Experts of a small language model: 55.4M parameters, 64 experts in each of 13 layers.
Below are experts of layer 7 (counted from 0) of a mixture-of-experts language model. Rows are named router (the router's row for the expert), up (a neuron's input weights, with its number) and show model dimensions 0-191. Each number is 128 + 24 x the weight over its row's rms, rounded and kept within 0 to 255.
After each expert's rows: "comes after" lists some tokens at least twice as common just before its tokens as in all text. This comes from a sample of Wikipedia text that the model never trained on. Tokens count by the router's weight.

# expert 61
router [138 140 153 142 154 138 155 101 150 105 134 105 131 143 148 126 135 105 117  80 143 112 178 118 101  93 152  74 143 132 150 147 137 114 128 140 123 140  94 127 141 140 143 145 148 112  91 119  99 134 139 156 103 141 160 153 107 127 136 134 162 108  90 115 133 175 112 124 125 115 152 136  94 119 100 101 113 137 112 141 144 128 141 116 127 166 144  96  94 148  88 161 101 172 108 136 136 151 114 129  77 153 134  96 129 115 132 130 115 143  84 105 177 131 147 105 124  98 166 116 105 138 136 122  73  91 159 129 149  77 135  54 121 130 129  93 125 139 115 116 123 136 114 135  98 126 148  99 151 147 160 155 155 144 142 159 176 187 185 125  83 126 106 136 128 113 138 111 106 114 137 115 153 133 121 100 128 139 147 109 101 122 134 141 136  65 111 108 148 176 157 140]
up0 [112 161 112 145 125 130 103  90 158 158  86 157 142 163 116  96  88 139 109 113 127 100 119 160 111 101 122 112 143 145  88 125  98 105 110 145  82 136 121 121 157 124 152 113 113 105 124  87 150 162 141 168  90 185 115 128 149 117 137 104 123 161 124 110 139 114 125 111 106 199  99 174 124 115 114 146 124 150 157 141 143 126 144 136 140  99 121 160 108 113 149 163 147 107 163 132 132 133 146 101  93 156 139 133 149 104 133 108 132  78 141 137  88 117 138  90 117 143 133 165  99 132 130 130 105 139 124 130 128 134 103 172 144 155 155 149 142  99 142  89 122  99 121 151  75 174 122 139 209 190 128 151 108 137 116 132 122 142  94 117 113 105 156 117 122 122 146 116 120 119 124 134 116 102 103 144 135 179 143 155 162 146 113  96 148 129 101 147 118 138 113  95]
comes after: "\n", " ", " |", "-", "|", " ="

# expert 19
router [149  81 166 134 153 142 151 125 162 105 149 126 145 156 163 141 150 154  71 122 130 119 169 133  95 112 140  74 132 163 129 146 145 105 149 120 106 101 109 124 118 116 105 153 177 132 113  82 157 157 131 143 128 146 105 142 109 128 149 159 182  98 104 161 130 147 128 129 159 124 156 144 125 123 112 101 121 165 141 125 168 122  92 131 130 143 128 103 107 148  76 150 124 158  68 120 130 132 127 135 118 155 144 140  87 138 104 132 138 123 118 107 116 129 168 140 149  76 124 101 120 183 137 115 110  97 126 158 152 108 143  91 121 119 135 104  93 119  90 119 122 125 102 108  61 120 123 107 154 117 150 140 143 130 137 176 167 137 193 117  89 122 108 128  86 138 141 112  86 127 124 128 154 147 108  90 109 130 161 155 121 137  93 133 141 105 132 120 132 125 132 151]
up0 [135 154 160 115 169 127 152 114 133 107 140 113 104 139 142  65 195 127 102 106 124 147 128 152 145 134 111 147  86 158  90 141 114 163 146 129 153 151  85  93 117  86 107 150 133 140 154 125 123 116 129 126 116  87 112  98 126 159 123 152 134 134 145 148 165 123 141 134 147 101  96 141  92 127 116 121 125 149  80 135  95 119 128 120 130 126 151 131 100 163 125 127  67 121 140 173 119 115 171 112 132 130 138 114 126 108 131 113 130 170 164 155  92 163  97 116 117 131 139 137 108 162  96 150  88  89 121 100 136 135 136 135 165  55  82 146 128 145 135 108 104 133 101  84 108 169 119  93 139 121 138 143 134 146 144  99 120 121 174 125  99 160  90 116 113 122  96 162 116 148  89 137 119 110 136 130 127 164 128 121 143 116 135 135 148 124 154 149 110 101 144 186]
comes after: "-", "\n", " ", "|", ":", " /"

# expert 48
router [148 133 146 114 131 138 109  65 164 108 138 113 129 140 124 130 120 139 133 151 129 120 147 155 112  86 142 100 142 146 156 115 143 140 134 146 129 101 117 120 136 155 122 153 143 119 147 126 146 101 157 184 134 136 133 139 122  64 138 124 136  99 107 171 156 135 113 124 139 125 141 152 100 150 122 110 111 177 117 154 156 114 134 143 158 144 138  69 102 147 102 143 128 156  93 117 148 136 121 106  98 191 136 119 109 118 129 141 185 110  79 118 141 132 125 121 119  76 120 104 135 152 123 150  81  99 143 143 156 106 120  67 139 117 100  79 135 135 112 127 141 136 144 118  95 134 113 134 148 155 190 126 159 159 171 137 166 134 153 144 116 122 120  82 105 123 145  69 111 141 140 121 129  97  88 107 116 124 163 158  95 144 112 137 158  72 132 130 111 120 163 136]
up0 [144 167 157 112  94 131 132 100 121 117  77 132 145 177 110 155 149 126 123 164 132 131  75  95 151 153 160  70 122 148 145 100 147 138 128 109 100 126 142 141 123 102 120 157 126 113  76 105  98 145 112 125 124 159 110 119 127 129 150 132 169  93 111 160 127 138 130 128  94 174 150 146 158 105 154 122 164 186 153 130 111  92 146 112 170 150 141 104 121 141 105 120 147 130 133 111 120 144  78 118 132 146  76 156 118 126 152 108 133 117  83 132 125 113 156 100 170 112 129 131 151 114 120 118 139 153 151 155 123  95 115 152 118 159  70 139 167 166 109 162 142 107 112 126 126 128  82 111 141 107 101 159 116 106  93 129 141 138 124 106  66 137 145 124 123 135 179 128  70 140 154 142 135 111 118 146 124 122 127 127 117 147  93 145 148 132  84 120 148 123 118 150]
comes after: "\n", "|", " ", " 1", " MF", " Binomial"

# expert 33
router [145 116 156 147 110 111 107  99 157 101 173 138 109 161 132 123 127 155 133 142 153 116 181 143 117 117 135 114 139 140 139 154 161 172 134 137 106 110 121 112 137 135 126 143 148 121 133 105 168 130 158 183 122 148 108 145 130  91 137 161 139 102  65 159 152 120 128 119 145 111 170 137 115 156 100 116 133 144 110 112 143 119 108 150 141 144 143  96 108 157  85 144 113 174  99 147 150 136 140  95 127 141 151 117  86 124 115 132 168 143  84 107 155 112 151  95 132  84 135 115 111 144 127 128  94 103 140 135 166 102 124  97 109 132 110 106 131 125  92  94 141 133 114 107  78 168 143 106 132 138 186 113 172 164 134 137 173 160 142 126 110  94 107 132  98 116 173 105 104 106 124 123 133 109 110 121 104 123 184 143  79 152  99 136 134  66 131 142 119 126 160 149]
up0 [109 117 151 125 115 168 113 184 137 124 102 121  77 109 106 115 150  82 132 110 151 111 127 141 115 109 130 146 129 129 132 185 124 110 147  91 153 143 113 177 115 131 116 141 104 102 117 148 143 102 113 191  67 144 148 120 106 105 178 125 163 140  72 147 111 150 154  82 178 153 111 164 133 137 104 161 122 124 129 149 107 112 136 133 113 116 159 127 148 130 167 120 150 112 166 136 128 150  96 132 101 160 112 122 119 132 172 119 102 161 192 145 143 155 139  91  98 147 105 135 123  98 147 117 105 177 144 148 128 133 134 145 122 111 131 110 109 125 131  83 121  93 137 173 116 147 157  98 142 149 154 100 120 103 152 164 142 111 141 110 118  93 110 149 144  99 105 119 142 119 147 137 119 117 120 120 128 138 134 123 165 131 159 130 113 136 100 126 164 123 187 125]
comes after: "\n", " ", ")", "\n ", " 2", "\""

# expert 7
router [107 105 170 125 178 158 105 107 130 113 158 131 128 176 149 108 161 143  94 130 147 146 141 140 120 122 142  96 128 134 162 135 172 150 118 127 142  80 114  83 137 151 171 153 129 133 115 136 125 122 134 153 128 154  99 165 109 110 132 163 153 128 105 153 153 133 120 151  82 112 133 107  63 106 132 139 131 155  90 104 168 115  96 154 138 131 131 139 109  95 107 144 105 152 119 118 112 118 166 102 128 149 145 109 120 157 102 141 144  95  94 108 119 151 132 137 140  86 170 147 116 133 140 109 110 115 159 136 135  82 120  97 134 125  91 106 114 113 113 134 170 172 141 105 107 131 116 123 162 156 146 146 190 124 170 152 145 150 130 119 116 117 132  84 147 112 165  80  93 108 176 151 128  98 121 115 128 162 137 149 139 115  97 157 175 137  96 109 151 145 143 118]
up0 [144 154 120  94 114 158 118  84 164 164 114 136 163  97 115 168 130 150 118 126  96 159 130 103 184 129 100 125 135 132  93 131 129 107 128  71 149 143 118  76 165 129  97 132 140 107 173 120 104 128 141 118 151 114 149 109 114 138 161  94  89  69  75 108 140 157 147 109 129 136 131 139 145 115 109 142 132 100  90 145 127 131  78  98 107 122 121 162 172 121  89 133 155 138 149 102  99  93 134 123 144 138 144 117 119 131 117 150 134  71 137 107 133 141 118 139 103 102  98  99 144 141 151  87 141 122 121 152 156 154 114  99 121 125 120 117 145 136  92 124 155 139 108 165 137 130 142 112 167 113 104 156  83 133 160 137 111  96 131 115  96 161 159 155 165 127  95 141 164 138 109 119  69 128 122 111 138 117 115 144 141 127 105 103 130 125 189 115 107 113 151 124]
comes after: " the", " a", " and", " of", " for", " an"

# expert 9
router [128  74 136 119 148 179 160 122 148  81 124 119 108 131 165  98 156 148 105 100 160 125 153 152 131 128 139  85 150 156 166 115 163 119 131 107 111 120 118  91 138 141 161 160 139 127 131 104 119 126 138 156 115 139 111 147 102 122 137 177 164 141  98 162 163  99  87 142 123 129 124 120  91 117 117 133 142 140  83  99 143  85 104 119 125 144 116  95  90 125 104 156 118 138  72 141 109 143 139 115 112 161 157 108 106 139  95 137 141 100 119 116 133 142 159 107 143  98 162 115 129 129 170 126 119 120 143 159 168 107 124  69 117 129 106 104  95 131 122 131 160 168 135 127 102 128 115 114 129 129 149 150 168 128 151 180 174 149 173 149 114 126 112 113 117 127 151  93  77 100 135 141 122 124 132  80 124 151 137 162  86 146  87 114 150 125  88 143 113 153 130 108]
up0 [ 76 128 172 150  54 153 122 130 139 166 112 127 144 145 134 143 102 126 164 173 123 148 199 115 150  94 114  71 129 130 147 135 120 103 153  80 145 135 129 113 139 119 122 119 129 135 102 138 151 116  98 141 159 172 151 112 108  97 155 136 118 112 118 117  96 114 145  79 141 102 143 134 111 142 164 133 141 110 118 154 172 128 125 118  92  93  80  90 150 140 161 116 123 120 161 161 133 141 135 123 154 150 116 141  89 118 138 161 131 121 179 139 131 131 127 111 146 152 111 132 127 132 114 169 156 104 167 144 128 137 134 132 109 108 134 115 153 147  90 121 159 150 139 148 105 148 162 171 157 113 115 120 104  87 131 142 126 136 132  94 123 137 168  90 150 150 123 127 164 159 100 168 135 146 121 115 156 107 113 113 125 109 159 165  95 129 134 179 134 123 128 172]
comes after: "\n", "==", " ", "==See", " life", "==="

# expert 22
router [104 124 139 129 143 134  97 123 139  88 146 169 151 142 163 102 125 125  96 117 138 153 175 145 105 107 128  90 144 133 126 108 130 135 130 126 138 151 118  93 114 149 168 162 178 100 102 137 132 178 122 128 103 165 137 153  84 127 152 131 131  95 110 140 159 117  86 135  97 123 157 152 130 171 124 135  95 139  94  76 113 134 114 158 165 130 123 126 123 144  86 152  93 148 115 161 138 135 147 119  98 140 119 102  96 156 113 147 143 100  84 112 159 120 157  82 151 115 144 102 143 137 144 106 121 110 142 148 150 107 136 135 120 155 102 122 110 137 119 113 149 132 143 140 110 161 158  92 159 190 122 122 142 149 176 141 169 157 163 142 100 151  95 146 129  87 140  89 128 116 139 152 144 113 125 100 148 157 142 137  96 134 118 174 102  85 102 105 149 169 154 156]
up0 [102 142 123  89 140 149 118 139 172 160  77 136 111 153 125 104 107 119 151 115 130 154 140 164 122 166 140 136 133 147 123 151 122  67 149 125  79 150 132 162 179 136 106 157 133 112 117 131 110 107  80 105 119 129 135 132 147 136 128 168 147 153 134  59 155 165 123 106 146  99  95 130 125 112 142 128 142 126  93 147 136 134 137 183 115 128 163 133 146 117 110 183 113 111 126 140 112 161 122  88 153 113 147 123 122 128 190 131  70 156 162 101 125 116  94 137  57 138 121 125 163 150 129 153 131 144 129 169 140 126 122 127 144 122 149 155 103 123 158 105 186 120 153 103 121 111 164 131 123 129 143 182 111 124 119 145 128 144 161 121  83 126 126 113 144 115 127 124 131 139 115 114  99 129 113  95 145  78 112 147 121 155 159 124 118 161 118  96 102 111 120 124]
comes after: "\n", " (", " \"", " a", "-", "/"

# expert 21
router [ 86  96 160 135 148 141 111 106 122 106 136 145  92 177 173 117 146 142  99 111 149 165 160 129 118 127 162 111 141 136 133 149 176 158 101 116 160 129 114  78 143 133 171 183 142 119 110 143 132 122 133 156  98 102 132 144  98 128 126 152 150 121 127 163 162 131 109 154  86  62 145 142  99 109 119 117  86 152 106  90 128 122 101 173 134 113 148 123 107 107 103 146 109 134 121 125 155 127 155 112 137 121 124 122 106 158 116 154 173 126 115 126 114 139 106 108 160 109 157 135 119 183 129  95 121 123 151 140 130 104 130 101 138 167  94 111 138 102 121 125 178 152 144  88 115 133 123 114 153 139 146 137 161 133 148 150 157 177 130 108  96 129 121 124 114 136 176  68 128  75 136 142 102 116 106 121 175 157 151 165 136 132  92 159 143 128 115 123 139 132 146 139]
up0 [ 75 150  63 132 144  91 112 134 131 154 119 153 145 106 120 120 174 124 140 114 101  93 131 122 137 113 130 140 143 160  98 121  97 107  90 167 111 100 146 153 118  97 140 131 124 103 134 149 177 143 131 129 153 146 143 148 128 132 134 122 135 150 132 131 140  90 149 146  95 111 107  94 194 171 123  91 121 120 136 175  93 119  93 107 127 102 172 129 141 131 147 138 128  98 111 127 134 127  67 152 163 122 139  92 128 115 129  83 127 173 127 184 122  96 184 111 138 159 146 100 182 143 108 118 131 141 124  96 127 143 120 106 119 135 144 130 138 106 114 132 151 133 116 166 124 158 158 127 146 120 174 153 127 128 148 135 126 129 118 133 130 137  88 151 144 160 177 125 130  92 178  94 134 150 152 124 137  90 132 104  96 128 165  85 139 110 122 122 137 116 146 143]
comes after: " his", " a", " the", "'s", " her", " their"